config.yaml
n_layer: 11
d_model: 128
n_experts: 256
experts_per_token: 8
d_expert: 32
d_shared_expert: 64
activation: "squared_relu"
moe_layers: [0, 1, 2, 3, 4, 5, 6, 7, 8, 9, 10]
router_score: "softmax"
normalize_top_k: false
routed_scale: 1.0
balance_loss: 0.00281
balance_bias: false
router_z_loss: 0.001
init_std_router: 0.0382
lr_router: 0.00181
vocab_size: 8192
norm: "rmsnorm"
norm_eps: 1e-05
tie_embeddings: true
optimizer: "soap_variant"
lr: 0.00874
batch_tokens: 131072
seq_len: 512
train_tokens: 737800000
steps: 5629
dataset: "wikipedia_en"
Below are experts of layer 5 (counted from 0) of a mixture-of-experts language model. Rows are named router (the router's row for the expert) and show model dimensions 64-127. Each number is 50 + 10 x the weight over its row's rms, rounded and kept within 0 to 99.
After each expert's rows: a language model's description of what the expert responds to. This comes from a sample of Wikipedia text that the model never trained on.

# expert 3
router:49 70 41 40 46 46 60 66 56 37 59 33 40 41 56 54 46 57 53 54 59 44 36 55 40 61 33 50 52 60 50 56 59 50 48 22 56 58 42 62 46 62 60 75 49 50 55 47 54 49 38 39 31 62 35 31 45 49 58 62 41 59 60 56
Description: Word pieces right after a surname's start, especially after Mc, O' or Mac, as in Mc-In-tyre, O'-Don-oghue, O'-Re-illy.

# expert 34
router:34 58 46 33 34 51 63 61 41 49 47 49 44 47 57 46 51 63 44 54 73 46 54 43 48 57 40 56 54 56 72 47 68 33 55 19 48 71 55 55 71 58 59 52 43 62 57 41 35 66 43 49 48 54 44 43 52 55 43 49 27 78 46 70
Description: Four-digit years and digit pieces inside numbers, especially in tables and career timelines, such as 2019, 1986, 1500 metres.

# expert 14
router:49 62 54 41 33 50 50 44 54 37 52 34 49 42 53 45 47 60 53 57 57 48 35 51 39 38 27 53 61 48 54 38 55 43 46 40 48 55 62 52 47 58 63 64 49 50 51 28 38 37 36 39 47 59 46 44 46 53 46 50 52 59 46 55
Description: First piece of place, club, venue or person names after of, in, at, e.g. Los, Edin(burgh), Cro(sley), Rod(a).

# expert 59
router:48 61 55 40 57 58 61 54 39 30 57 47 52 53 52 36 41 62 44 59 56 48 40 61 38 42 40 55 62 50 58 43 57 45 45 49 56 54 45 59 47 57 72 53 45 56 76 29 27 61 56 41 42 60 31 38 45 57 61 58 52 53 56 39
Description: Second pieces of words after a capital or article, mostly names, such as A-qu-atics, A-qu-ino, Az, Pers, plus quoted word starts.

# expert 56
router:38 52 33 50 43 52 62 62 38 49 47 47 38 39 48 47 47 60 61 56 44 40 33 69 53 57 50 50 56 49 59 46 47 41 46 38 58 44 57 48 56 49 54 52 44 42 69 34 46 59 36 52 54 54 40 42 39 58 33 66 35 51 48 60
Description: Auxiliaries and verbs right after a subject like It or which, such as is, was, has, been, and the fl of flows for rivers.

# expert 5
router:43 50 52 39 50 59 46 62 43 42 67 27 54 31 54 39 42 62 52 57 48 41 47 49 46 44 49 58 55 71 60 44 54 46 55 36 52 54 62 55 56 50 57 49 37 51 63 43 48 80 48 44 53 59 45 49 41 54 55 60 43 50 56 52
Description: Inner pieces of common English words split after a short onset, often after h, as in h-ung-er, h-ug-ely, fro-z-en.

# expert 53
router:50 57 50 29 41 42 62 43 48 46 47 55 46 45 60 52 43 69 31 52 58 45 40 53 32 60 43 61 51 65 61 59 58 32 51 26 48 58 46 66 71 67 60 63 39 51 70 39 40 54 38 45 40 48 47 46 39 64 45 56 40 61 48 55
Description: Closing parentheses, quotation marks and brackets ending labels, titles or list markers, such as (left), (a), "Captain", "hard".

# expert 9
router:44 49 56 64 26 55 45 58 46 45 39 47 42 52 41 53 41 60 59 51 46 36 60 42 28 53 39 54 55 56 61 46 57 42 51 43 52 64 58 57 51 61 67 53 46 52 73 28 37 65 44 38 49 58 50 39 39 58 46 68 45 54 73 74
Description: Endings like ing, ed, er, led and ling completing a word, often in names or titles, as in Wick-ed, Wimb-led-on, combust-ed.

# expert 32
router:37 53 58 38 50 48 48 58 50 36 60 32 40 52 60 47 43 66 39 60 52 47 47 55 16 60 33 53 52 64 52 43 61 39 53 46 70 76 49 50 54 54 60 52 40 59 53 33 48 62 38 40 41 59 48 47 41 48 53 55 47 52 65 49
Description: Final pieces of words and first names ending in -y, -ie, -ey, -o, such as J-ody, Em-my, Mon-ey, Henry, Tony.

# expert 58
router:52 72 48 37 34 53 61 46 50 53 58 30 53 42 63 42 46 59 55 45 72 52 48 62 49 50 38 54 61 51 59 29 58 38 49 38 54 45 64 68 66 50 69 74 44 55 59 40 32 37 37 40 46 49 39 41 39 60 50 55 44 51 59 47
Description: An opening parenthesis or quote joined to the first capital letter of the next word, as in (UCLA, (Presently, "Mud.

# expert 60
router:44 56 60 39 37 54 57 63 43 42 56 28 38 45 63 48 45 62 41 45 47 46 41 42 33 55 37 57 52 57 50 49 55 52 63 28 44 65 46 53 54 54 54 63 54 71 52 31 41 62 43 46 32 65 42 29 56 60 51 51 47 52 56 55
Description: Later words in place and team names, such as York after New, Washington Post, Hill, Island, Angeles, Falcons.

# expert 33
router:51 48 59 57 43 64 68 54 36 51 46 40 35 49 72 37 57 55 62 54 56 39 46 54 38 49 36 64 57 67 52 36 51 34 77 41 46 60 61 69 59 64 46 58 46 52 57 56 40 62 34 58 53 55 50 37 44 81 45 55 47 56 49 81
Description: Middle pieces of longer common words such as ativ, iv, che and ac, plus such, oper and civil, as in neg-ativ-es, Saskat-che-wan.

# expert 11
router:49 65 52 38 45 46 51 54 55 46 72 42 54 36 59 34 34 58 47 74 64 51 43 74 51 41 44 61 58 52 60 46 67 48 45 44 58 44 62 52 51 53 68 57 42 41 56 42 31 54 53 44 44 56 20 38 44 57 47 65 36 54 55 48
Description: First pieces of words after a line break, hyphen or prefix, such as sentence-opening In, mid-F(ebruary), de-repression, by-p(ass).

# expert 17
router:41 62 58 40 48 45 54 58 34 43 42 42 47 44 61 39 46 52 46 60 54 40 36 49 32 54 43 50 60 54 67 31 64 45 54 43 54 60 63 49 44 50 63 54 48 41 57 41 21 55 42 48 37 66 34 32 51 63 51 65 44 68 56 51
Description: Common nouns and name words right after the or The, such as world, country, same, community, area, first.

# expert 7
router:43 52 31 50 44 43 60 47 46 45 53 42 52 44 47 35 39 55 50 52 71 43 48 61 31 53 49 69 58 57 62 44 55 44 55 53 65 48 71 55 61 54 56 66 41 49 60 42 48 64 42 42 42 55 35 53 46 60 34 67 54 55 56 56
Description: Prepositions right after a verb or participle, before an article or possessive, such as live in, native to, among, into, using.

# expert 27
router:32 55 59 25 41 57 62 51 46 47 47 47 46 49 52 45 52 73 67 50 64 49 47 51 35 59 48 61 58 59 55 47 55 41 56 34 38 68 55 66 68 47 49 46 46 62 57 37 30 54 53 51 47 54 48 37 54 61 30 50 45 63 38 56
Description: Year numbers and their digit pieces in running text and lists, plus BC, BCE and century, as in 1904, 480 BC, 1868.

# expert 24
router:46 62 36 24 49 62 63 43 46 44 56 45 45 50 57 57 44 65 48 44 63 46 54 54 44 65 39 60 48 64 63 50 56 36 53 38 46 71 50 66 76 59 46 51 40 54 75 41 33 55 43 47 38 51 51 42 41 61 43 52 45 65 45 50
Description: Closing brackets, especially after years in citations and birth dates, such as (2007). and (1913)., plus ), ); and }.

# expert 31
router:43 69 51 30 37 58 74 50 47 50 51 43 53 46 59 51 43 58 49 48 54 39 48 60 35 56 41 66 59 75 68 48 59 37 56 40 52 60 56 65 60 50 52 59 45 48 65 45 33 54 27 39 35 65 43 30 41 64 38 59 46 53 45 48
Description: Commas fused to word endings, and "and", after place or person names in lists and addresses, such as Philadelphia, Saskatoon, Windscale, Egypt.

# expert 29
router:47 60 50 36 40 58 63 64 35 50 46 41 52 53 50 36 47 55 57 44 67 48 54 48 46 66 44 47 55 60 51 50 63 39 56 24 42 73 49 50 62 47 50 45 49 56 60 42 36 58 41 50 48 47 37 38 43 52 45 52 45 71 46 67
Description: Digit groups and degree or minute marks in geographic coordinates such as 40.68158°N and 73°52′45″W, plus table pipes and catalogue numbers.

# expert 38
router:42 58 62 47 30 50 53 50 36 48 46 42 42 26 62 33 48 57 47 49 67 41 35 41 33 60 45 56 64 55 56 44 65 36 62 36 53 53 71 63 56 57 58 52 49 45 59 39 42 45 35 44 49 56 45 56 48 74 40 55 43 55 45 52
Description: Determiners, possessives and group adjectives after prepositions, such as the, his, 's, various, human, American, Jewish, German.

# expert 30
router:46 45 45 57 52 58 53 50 43 34 41 52 29 50 45 47 46 62 47 59 60 33 46 67 49 53 50 40 57 55 53 45 50 37 54 43 65 66 61 59 60 53 55 52 40 53 57 47 44 49 47 22 52 44 44 52 45 58 39 53 33 62 59 82
Description: Endings completing a split word in general prose, such as ing in warning, est in request, ters, ate; also nouns like plans, attempt, claim.

# expert 54
router:45 58 41 42 56 49 65 47 38 45 63 54 47 47 55 35 31 61 52 55 59 40 53 55 45 54 51 55 61 57 66 31 59 47 64 51 63 46 65 55 61 53 56 63 47 39 59 33 52 48 40 51 37 58 27 49 46 69 42 59 49 56 44 44
Description: Prepositions after a noun, overwhelmingly of, also to, with, from, within, as in the source of, cause of, points of.

# expert 16
router:42 71 56 38 30 59 56 51 40 55 59 40 51 51 54 46 49 64 41 49 68 40 32 47 44 59 38 60 56 44 63 51 53 37 48 39 49 58 56 57 63 61 58 62 31 51 69 39 33 51 43 41 42 56 51 46 40 47 48 55 53 74 61 49
Description: Pipe separators and semicolons after text cells in tables of songs, buildings and names, plus award results like Nominated, Won.

# expert 40
router:35 48 56 41 36 44 61 67 41 43 36 36 50 43 49 54 35 65 43 68 57 47 57 36 34 48 47 51 61 50 61 44 62 47 54 33 48 57 63 61 55 60 68 50 43 53 59 47 38 39 42 42 57 55 48 48 38 64 34 48 33 66 41 78
Description: Short word-start fragments and numbers in sports results, such as 100 in 4 × 100, m, tag in tag team, tennis scores.

# expert 26
router:47 47 54 53 49 45 68 62 43 55 44 40 37 36 58 39 40 58 65 43 55 40 49 67 53 41 45 54 56 57 42 41 49 38 62 26 57 70 63 68 60 53 49 75 44 52 59 49 45 60 45 45 22 52 33 42 41 65 49 58 49 67 43 64
Description: Inner syllables of longer words and names, such as ogen, ston, ev in Geneva, gor in Novgorod, v in Turgenev.

# expert 44
router:44 58 44 35 34 55 65 67 50 49 39 33 54 36 58 46 45 66 46 60 57 52 47 54 44 54 36 48 57 55 58 34 76 47 51 34 48 55 73 56 65 49 60 56 45 54 47 39 36 49 38 45 39 48 42 47 49 56 38 55 49 68 44 73
Description: Small standalone numbers in table cells, dates, scores and coordinates, such as 9, 12 December, 23, 3.5.

# expert 50
router:45 58 47 40 49 66 78 58 59 50 50 50 45 43 57 40 44 70 55 54 61 41 41 62 34 51 44 63 55 67 69 53 59 23 58 42 50 64 58 65 55 51 55 59 39 51 55 42 24 50 33 37 45 54 49 43 50 67 36 70 37 60 48 63
Description: Commas ending introductory phrases, often fused with a word or year, such as years, / However, / 1980, / later, plus and, then.

# expert 62
router:39 70 61 32 51 48 45 54 45 35 59 36 50 34 36 55 38 61 39 54 63 36 28 53 32 53 49 56 57 50 67 50 56 47 54 37 53 54 47 49 47 53 53 59 25 51 62 30 44 45 37 36 40 53 48 49 47 71 45 64 39 51 58 51
Description: Pronouns and short words inside song, book or episode titles, such as I Am, This Is Me, You, Love, my.

# expert 35
router:24 61 41 39 47 71 58 43 41 46 40 50 38 44 66 53 46 59 42 45 55 40 52 49 30 66 43 51 53 60 60 44 56 44 71 35 49 52 49 59 77 57 52 56 51 43 66 44 46 47 39 41 34 61 50 34 32 54 37 49 49 53 44 68
Description: Nouns closing article titles and section headers, mostly election, results, Championships and team, plus heading markers like === and closing parentheses.

# expert 1
router:39 46 50 31 34 47 65 66 38 50 44 44 53 38 49 53 43 69 48 57 64 45 51 43 41 59 45 48 53 60 65 50 67 43 58 32 42 57 54 63 60 51 60 48 43 58 57 44 44 54 38 31 44 49 42 45 47 55 39 58 43 71 38 76
Description: Standalone numerals in tables, infoboxes and scores, especially heights after ft, ages, records and track times, such as 6 ft 9, 22–3, 37:39.

# expert 0
router:28 58 34 51 33 62 52 53 49 48 43 50 47 43 51 50 52 62 60 50 55 45 38 54 25 55 33 62 47 60 58 42 54 41 68 42 48 54 49 61 64 48 52 64 45 46 64 53 47 51 24 46 49 56 51 37 37 58 43 57 44 55 51 58
Description: Main verb right after a person's name or he/she in biographies, such as was, moved, married, served, became.

# expert 39
router:47 64 49 40 46 56 57 63 39 56 46 26 52 42 65 49 52 56 42 46 72 41 34 47 42 56 40 49 55 48 62 47 70 43 54 37 50 66 64 59 61 58 57 51 44 50 68 49 40 52 37 40 58 56 37 37 54 47 54 52 43 72 54 62
Description: Numbers, plus and minus signs, vote counts and coordinate marks in results and statistics tables, as in Swing −18, 17,344,742.

# expert 10
router:40 67 30 58 52 45 58 54 44 48 56 48 45 45 50 47 37 65 56 49 61 43 61 40 35 64 42 57 52 52 70 40 53 41 56 49 59 51 68 51 61 58 77 69 50 36 61 41 49 43 35 38 32 66 34 46 32 51 44 54 51 56 44 62
Description: Prepositions such as of, in, for, with, against after nouns or verbs, often player "with" team, coat of arms, starring.

# expert 19
router:39 68 58 52 37 54 64 43 44 43 54 55 25 37 63 53 42 53 53 56 51 49 47 45 41 56 32 49 50 54 34 52 69 50 63 52 59 61 59 61 48 59 65 54 48 58 60 40 55 72 44 30 30 60 47 39 42 67 41 55 39 58 61 50
Description: Vowel-led pieces inside proper names, chiefly al, ale, ald, ather, and names like Alan and Albert, as in R-ale-igh, Dess-al-ines, Ros-al-yn.

# expert 6
router:40 56 61 47 31 60 49 49 30 46 48 36 40 42 55 51 42 53 45 48 57 43 48 60 48 58 41 58 47 55 58 34 59 44 58 47 64 59 65 65 68 39 54 56 49 50 68 50 42 60 31 41 47 49 43 48 36 48 33 58 59 58 48 49
Description: Past participles and -ed endings after was/were, mostly passive descriptions of buildings and places, such as designed, built, located, electrified.

# expert 2
router:39 60 42 63 40 45 50 49 43 49 32 33 46 37 59 32 46 50 57 41 64 40 34 56 30 48 46 53 59 47 64 48 57 43 57 45 48 52 62 56 64 46 62 60 46 44 63 52 43 60 35 33 50 60 33 54 41 68 36 61 43 52 57 65
Description: Particles and common adjectives after verbs or articles, such as up, back, out, forward, entire(ly), new, public, based.

# expert 20
router:48 62 52 37 46 58 63 62 45 41 55 40 46 38 58 50 55 52 58 56 58 55 58 48 35 46 39 58 65 47 57 51 84 52 61 41 63 63 63 65 45 64 56 45 48 64 52 44 27 43 46 45 39 56 34 42 53 60 26 60 49 71 58 48
Description: Country, region and league names and acronyms, such as United States, US, UK, Europe, NFL, MLB, RIAA, often in sports or chart text.

# expert 46
router:36 61 47 39 45 67 60 52 48 49 38 40 49 31 57 51 41 65 59 52 76 42 53 47 40 46 48 54 59 52 47 34 58 47 61 30 44 60 54 66 55 55 66 66 43 52 50 45 29 58 48 39 38 53 42 41 38 49 49 54 44 64 47 59
Description: Leading digits of years, often after an opening parenthesis in life spans or citations, such as (19 in (1926–2000), 189.

# expert 49
router:47 50 58 60 56 45 70 55 49 51 64 29 49 50 56 56 52 57 51 55 66 50 57 40 46 72 40 68 58 67 45 56 75 42 69 36 54 63 61 60 45 65 52 58 50 60 63 52 34 47 32 39 53 58 52 41 50 48 40 64 45 50 63 62
Description: Inner pieces of non-English names, including accented, Vietnamese and Japanese text, plus zeros and bars in sports tables, such as Ngu-y-en, Fig-ue-irense.

# expert 8
router:51 73 47 55 48 42 56 50 50 56 60 33 51 30 52 32 25 61 60 52 56 58 44 47 45 53 28 52 65 41 60 46 57 46 51 45 49 50 59 53 59 53 70 59 48 45 59 42 37 45 41 44 56 54 32 48 29 56 36 62 35 53 45 70
Description: First pieces of capitalized or lowercase words at line, cell or heading starts in sports tables, such as W, "S, ==R, Sp, the dash in Win–loss.

# expert 13
router:41 59 56 53 33 57 42 52 45 40 49 41 23 45 63 55 31 58 47 41 46 35 47 42 39 57 38 54 56 66 43 58 52 47 68 38 45 74 52 67 62 62 58 58 49 65 56 30 47 56 41 40 45 62 36 29 52 51 44 63 46 68 54 56
Description: Final pieces of English and Irish surnames and place names, such as McLaugh-lin, Stock-port, Bang-or, -ington, -ford, -son, -ley.

# expert 63
router:47 54 56 28 52 59 61 50 46 41 48 37 45 38 50 40 45 47 30 59 56 48 61 55 46 58 40 55 53 61 76 28 71 28 62 43 62 46 52 56 61 50 62 58 40 47 59 48 40 48 48 26 46 56 42 42 40 53 47 53 45 58 42 48
Description: Colons after infobox-style labels and separators in lists and tables, such as LOA:, Coordinates:, Home \ Away, |, and.

# expert 15
router:39 53 59 36 30 48 51 50 50 39 56 37 40 40 55 42 47 61 42 52 59 45 36 48 29 49 19 57 54 52 56 40 60 52 50 31 40 58 52 55 44 60 55 57 44 68 59 46 49 58 36 44 47 62 43 30 48 52 52 61 52 53 47 53
Description: Opening syllables of personal surnames and place names after a first name, such as Mar-ach, Bon-ar, Phoen-ix, Burn-ham.

# expert 4
router:25 48 34 44 43 63 55 52 28 44 50 52 35 42 58 57 54 52 60 52 51 50 53 53 43 62 54 51 61 58 68 37 59 36 56 43 75 55 52 67 66 60 58 59 39 55 52 37 49 51 39 37 47 67 50 50 37 50 38 47 40 72 60 51
Description: Closing == of Wikipedia section headings like Cast, Filmography, See also, plus infobox or table field labels such as Title, Votes, Publisher.

# expert 25
router:53 67 42 39 56 44 55 65 40 48 61 38 50 42 54 39 42 55 46 57 61 53 46 68 51 44 29 68 56 57 53 42 61 37 45 36 55 49 55 63 62 49 71 61 55 51 55 46 40 52 38 50 47 50 34 28 52 47 50 53 35 76 48 68
Description: First capital letter or piece of a word opening a line, heading, quote or list item, such as N-o., S-ite, I-talian, Th-omas.

# expert 37
router:28 48 47 47 48 50 63 62 33 44 63 47 44 23 53 41 36 48 60 56 55 47 61 48 49 48 40 58 58 47 57 31 67 40 54 40 72 56 50 60 78 52 48 50 41 38 57 45 42 51 38 51 54 49 51 49 35 56 47 51 40 53 66 59
Description: Field names and leading dashes in infobox or list entries before a colon, such as Title, Release dates, Production company, Party, Phylum.

# expert 22
router:35 58 46 46 39 47 48 63 41 47 49 49 51 41 45 39 36 62 36 52 63 48 39 52 30 65 43 57 51 67 47 41 67 32 53 29 43 62 56 55 53 64 51 64 39 50 72 48 37 58 41 38 46 46 41 41 47 46 43 53 33 71 50 57
Description: Pipe separators and total columns in statistics tables full of numbers, such as hockey, basketball, league standings and election results.

# expert 41
router:42 53 54 52 48 48 48 64 35 33 35 54 61 47 68 39 34 60 48 50 52 30 53 62 32 49 45 50 54 73 49 45 65 50 61 46 48 64 62 53 53 40 49 63 40 57 43 43 47 66 49 45 42 51 51 41 44 75 49 59 53 50 49 54
Description: Word-final en in English and German words (golden, stolen, Baden) and quantifiers like many, several, few, among, various.

# expert 28
router:36 47 60 36 49 54 61 62 37 44 46 37 50 48 52 52 40 55 47 54 46 43 58 49 23 54 49 53 47 48 49 53 70 49 59 39 53 78 60 59 61 44 58 50 51 56 55 38 28 42 44 37 33 55 37 35 32 69 46 48 48 60 43 67
Description: Head words ending names of sports events and organizations, such as Championship, League, Cup, Open, and weight in Welterweight.

# expert 57
router:37 66 60 43 27 46 53 42 49 42 42 46 40 38 63 49 44 59 46 55 59 56 49 46 33 60 35 55 58 43 67 43 75 47 44 34 55 58 53 62 49 69 75 49 46 42 60 51 50 50 42 29 45 58 46 45 52 52 46 55 47 59 50 61
Description: Month names in dates and other capitalized words or initials starting a name, such as May, January, Day, Bay, R&B.

# expert 61
router:43 66 42 36 50 70 49 67 56 35 56 31 52 54 61 44 29 46 49 59 52 43 50 43 43 59 31 65 49 57 52 58 60 48 59 24 56 55 52 49 50 62 61 70 40 61 59 51 44 59 43 38 35 59 40 43 45 50 54 63 45 52 40 49
Description: Particles and early pieces of French, Spanish, Portuguese and Arabic-style names, such as de la, Le, du, Al-, and pieces like Le-je-une.

# expert 55
router:50 64 43 54 54 40 54 44 43 43 68 50 44 52 47 40 44 58 64 54 57 49 34 69 39 53 47 67 62 63 63 42 55 41 59 50 61 54 51 58 61 44 58 69 28 59 62 41 45 57 29 50 53 49 44 51 46 54 29 62 34 53 56 52
Description: Words after is, was or as that begin a predicate, such as considered, widely, been, become, likely, as, and -ically adverb endings.

# expert 23
router:48 64 34 57 36 51 47 57 44 35 49 46 46 44 47 42 49 54 63 50 60 47 32 65 46 48 43 54 52 61 46 53 48 42 51 49 57 58 54 56 54 53 62 59 34 53 61 43 42 50 44 43 57 51 44 50 37 65 34 73 28 55 58 61
Description: Opening pieces of verbs and participles after was, to, were or be, such as surv-, esc-, recogn-, dest-ro-ys.

# expert 18
router:41 61 44 43 35 55 59 50 30 45 61 33 54 54 62 42 59 60 38 45 61 42 48 43 32 70 29 52 57 60 65 48 67 42 59 27 44 71 55 60 57 51 48 52 43 59 64 42 34 51 40 48 34 63 44 33 52 61 47 53 49 57 43 62
Description: Country and nation names, often closing phrases like People's Republic of China, United States, or in table cells, such as India, Russia, Colombia.

# expert 51
router:44 49 53 54 34 54 60 51 51 29 59 51 34 42 59 46 47 60 40 71 64 41 50 49 52 46 22 57 60 57 54 40 60 53 49 29 51 59 55 57 50 65 54 49 42 56 40 45 43 61 37 41 26 56 42 31 40 53 49 53 36 61 65 73
Description: Inner syllables such as an, at, ar, al and ad in non-English names and places, as in Ram-at Gan, mel-an-oleucus, Matogrosso.

# expert 48
router:42 69 51 45 43 52 55 60 32 49 44 35 48 33 51 37 45 57 47 59 59 49 56 40 55 48 38 52 66 57 72 30 62 46 47 37 58 53 59 52 65 53 45 45 39 56 53 36 44 61 51 49 58 45 44 40 32 44 38 58 27 63 55 61
Description: Odd symbols and fragments in infoboxes: tt of http after Website:, prime marks and degree signs in coordinates, Thai bytes, blank cells.

# expert 12
router:31 46 61 41 62 63 49 45 25 33 48 49 40 52 63 48 47 56 53 70 56 47 38 63 44 45 52 57 69 62 57 36 61 39 58 32 54 75 48 66 60 46 62 59 53 47 47 38 41 59 48 51 55 60 36 36 51 61 51 52 40 58 63 69
Description: Word-internal pieces of technical or foreign words, such as et in parameters and cemeteries, ograph, hemat, y in prototype.

# expert 52
router:50 53 54 42 25 64 69 53 46 46 40 49 53 29 58 47 41 69 52 56 64 49 59 47 45 58 41 50 56 62 57 29 60 45 61 46 53 53 65 60 63 45 53 45 41 63 43 52 41 50 53 34 33 59 49 47 41 52 42 65 54 59 49 51
Description: Colons and labels ending infobox fields before a date, such as Born:, Died:, Release date:, Opened:, plus day numbers and months.

# expert 47
router:49 47 55 45 32 60 65 53 42 43 48 50 46 32 55 44 37 52 41 75 66 39 49 57 36 63 48 52 60 61 61 46 61 38 69 48 49 49 59 50 53 46 60 53 31 55 58 44 34 51 32 46 49 54 39 55 43 76 34 55 43 57 44 45
Description: Determiners such as a, the, an and number words like one, two, each, any, often after prepositions, as in twice a year.

# expert 21
router:40 54 51 53 56 56 52 54 37 40 59 39 40 43 53 54 47 56 46 45 51 34 37 44 30 57 41 59 59 55 79 47 52 37 56 31 49 50 47 61 52 59 60 56 47 65 62 37 49 76 33 42 54 49 50 51 50 61 41 59 44 53 59 61
Description: Pieces like ad, ade, ood and unn in names and common words, plus Be, Me and me in quotes, as in Me-ad-ows, block-ade.

# expert 36
router:36 56 56 53 59 59 57 72 37 41 38 48 29 46 57 32 46 56 59 58 52 28 40 55 34 51 43 52 53 58 57 50 53 38 57 48 47 65 51 54 56 62 60 56 41 54 57 39 32 53 40 43 45 52 51 41 44 75 51 51 47 60 57 63
Description: Nouns after the, his, her or possessive 's in biographies, such as career, death, success, birth, father, role.

# expert 45
router:47 57 42 54 47 45 52 68 46 52 45 46 47 43 47 37 44 66 55 47 64 32 39 57 34 62 45 49 54 63 58 40 60 33 52 49 59 52 79 54 58 49 69 55 44 48 60 35 37 56 38 42 43 61 29 46 47 69 40 66 60 54 44 53
Description: Prepositions, especially of, from, between, into and against, following a noun or verb, as in loss of all hands, grew into.

# expert 43
router:41 44 56 55 39 48 59 52 51 38 67 29 39 49 70 44 52 69 44 44 48 39 61 39 32 49 33 61 56 53 54 51 58 51 67 31 50 81 56 56 55 63 57 52 47 66 57 32 36 65 39 46 41 58 44 44 52 60 39 47 49 42 49 58
Description: Final pieces or whole words of country, region and city names, such as Mind-ana-o, Shand-ong, Chenn-ai, York, California, -shire.

# expert 42
router:44 56 43 46 53 55 54 51 50 48 56 34 51 37 66 32 50 55 47 54 64 50 44 49 50 49 37 54 63 49 66 32 70 25 57 45 69 50 63 43 63 66 53 61 41 39 48 39 47 58 47 38 37 48 39 50 29 51 40 50 45 51 49 45
Description: Pipe characters starting table rows, list hyphens and infobox labels like Family:, Synonyms:, Coordinates:, especially election result tables.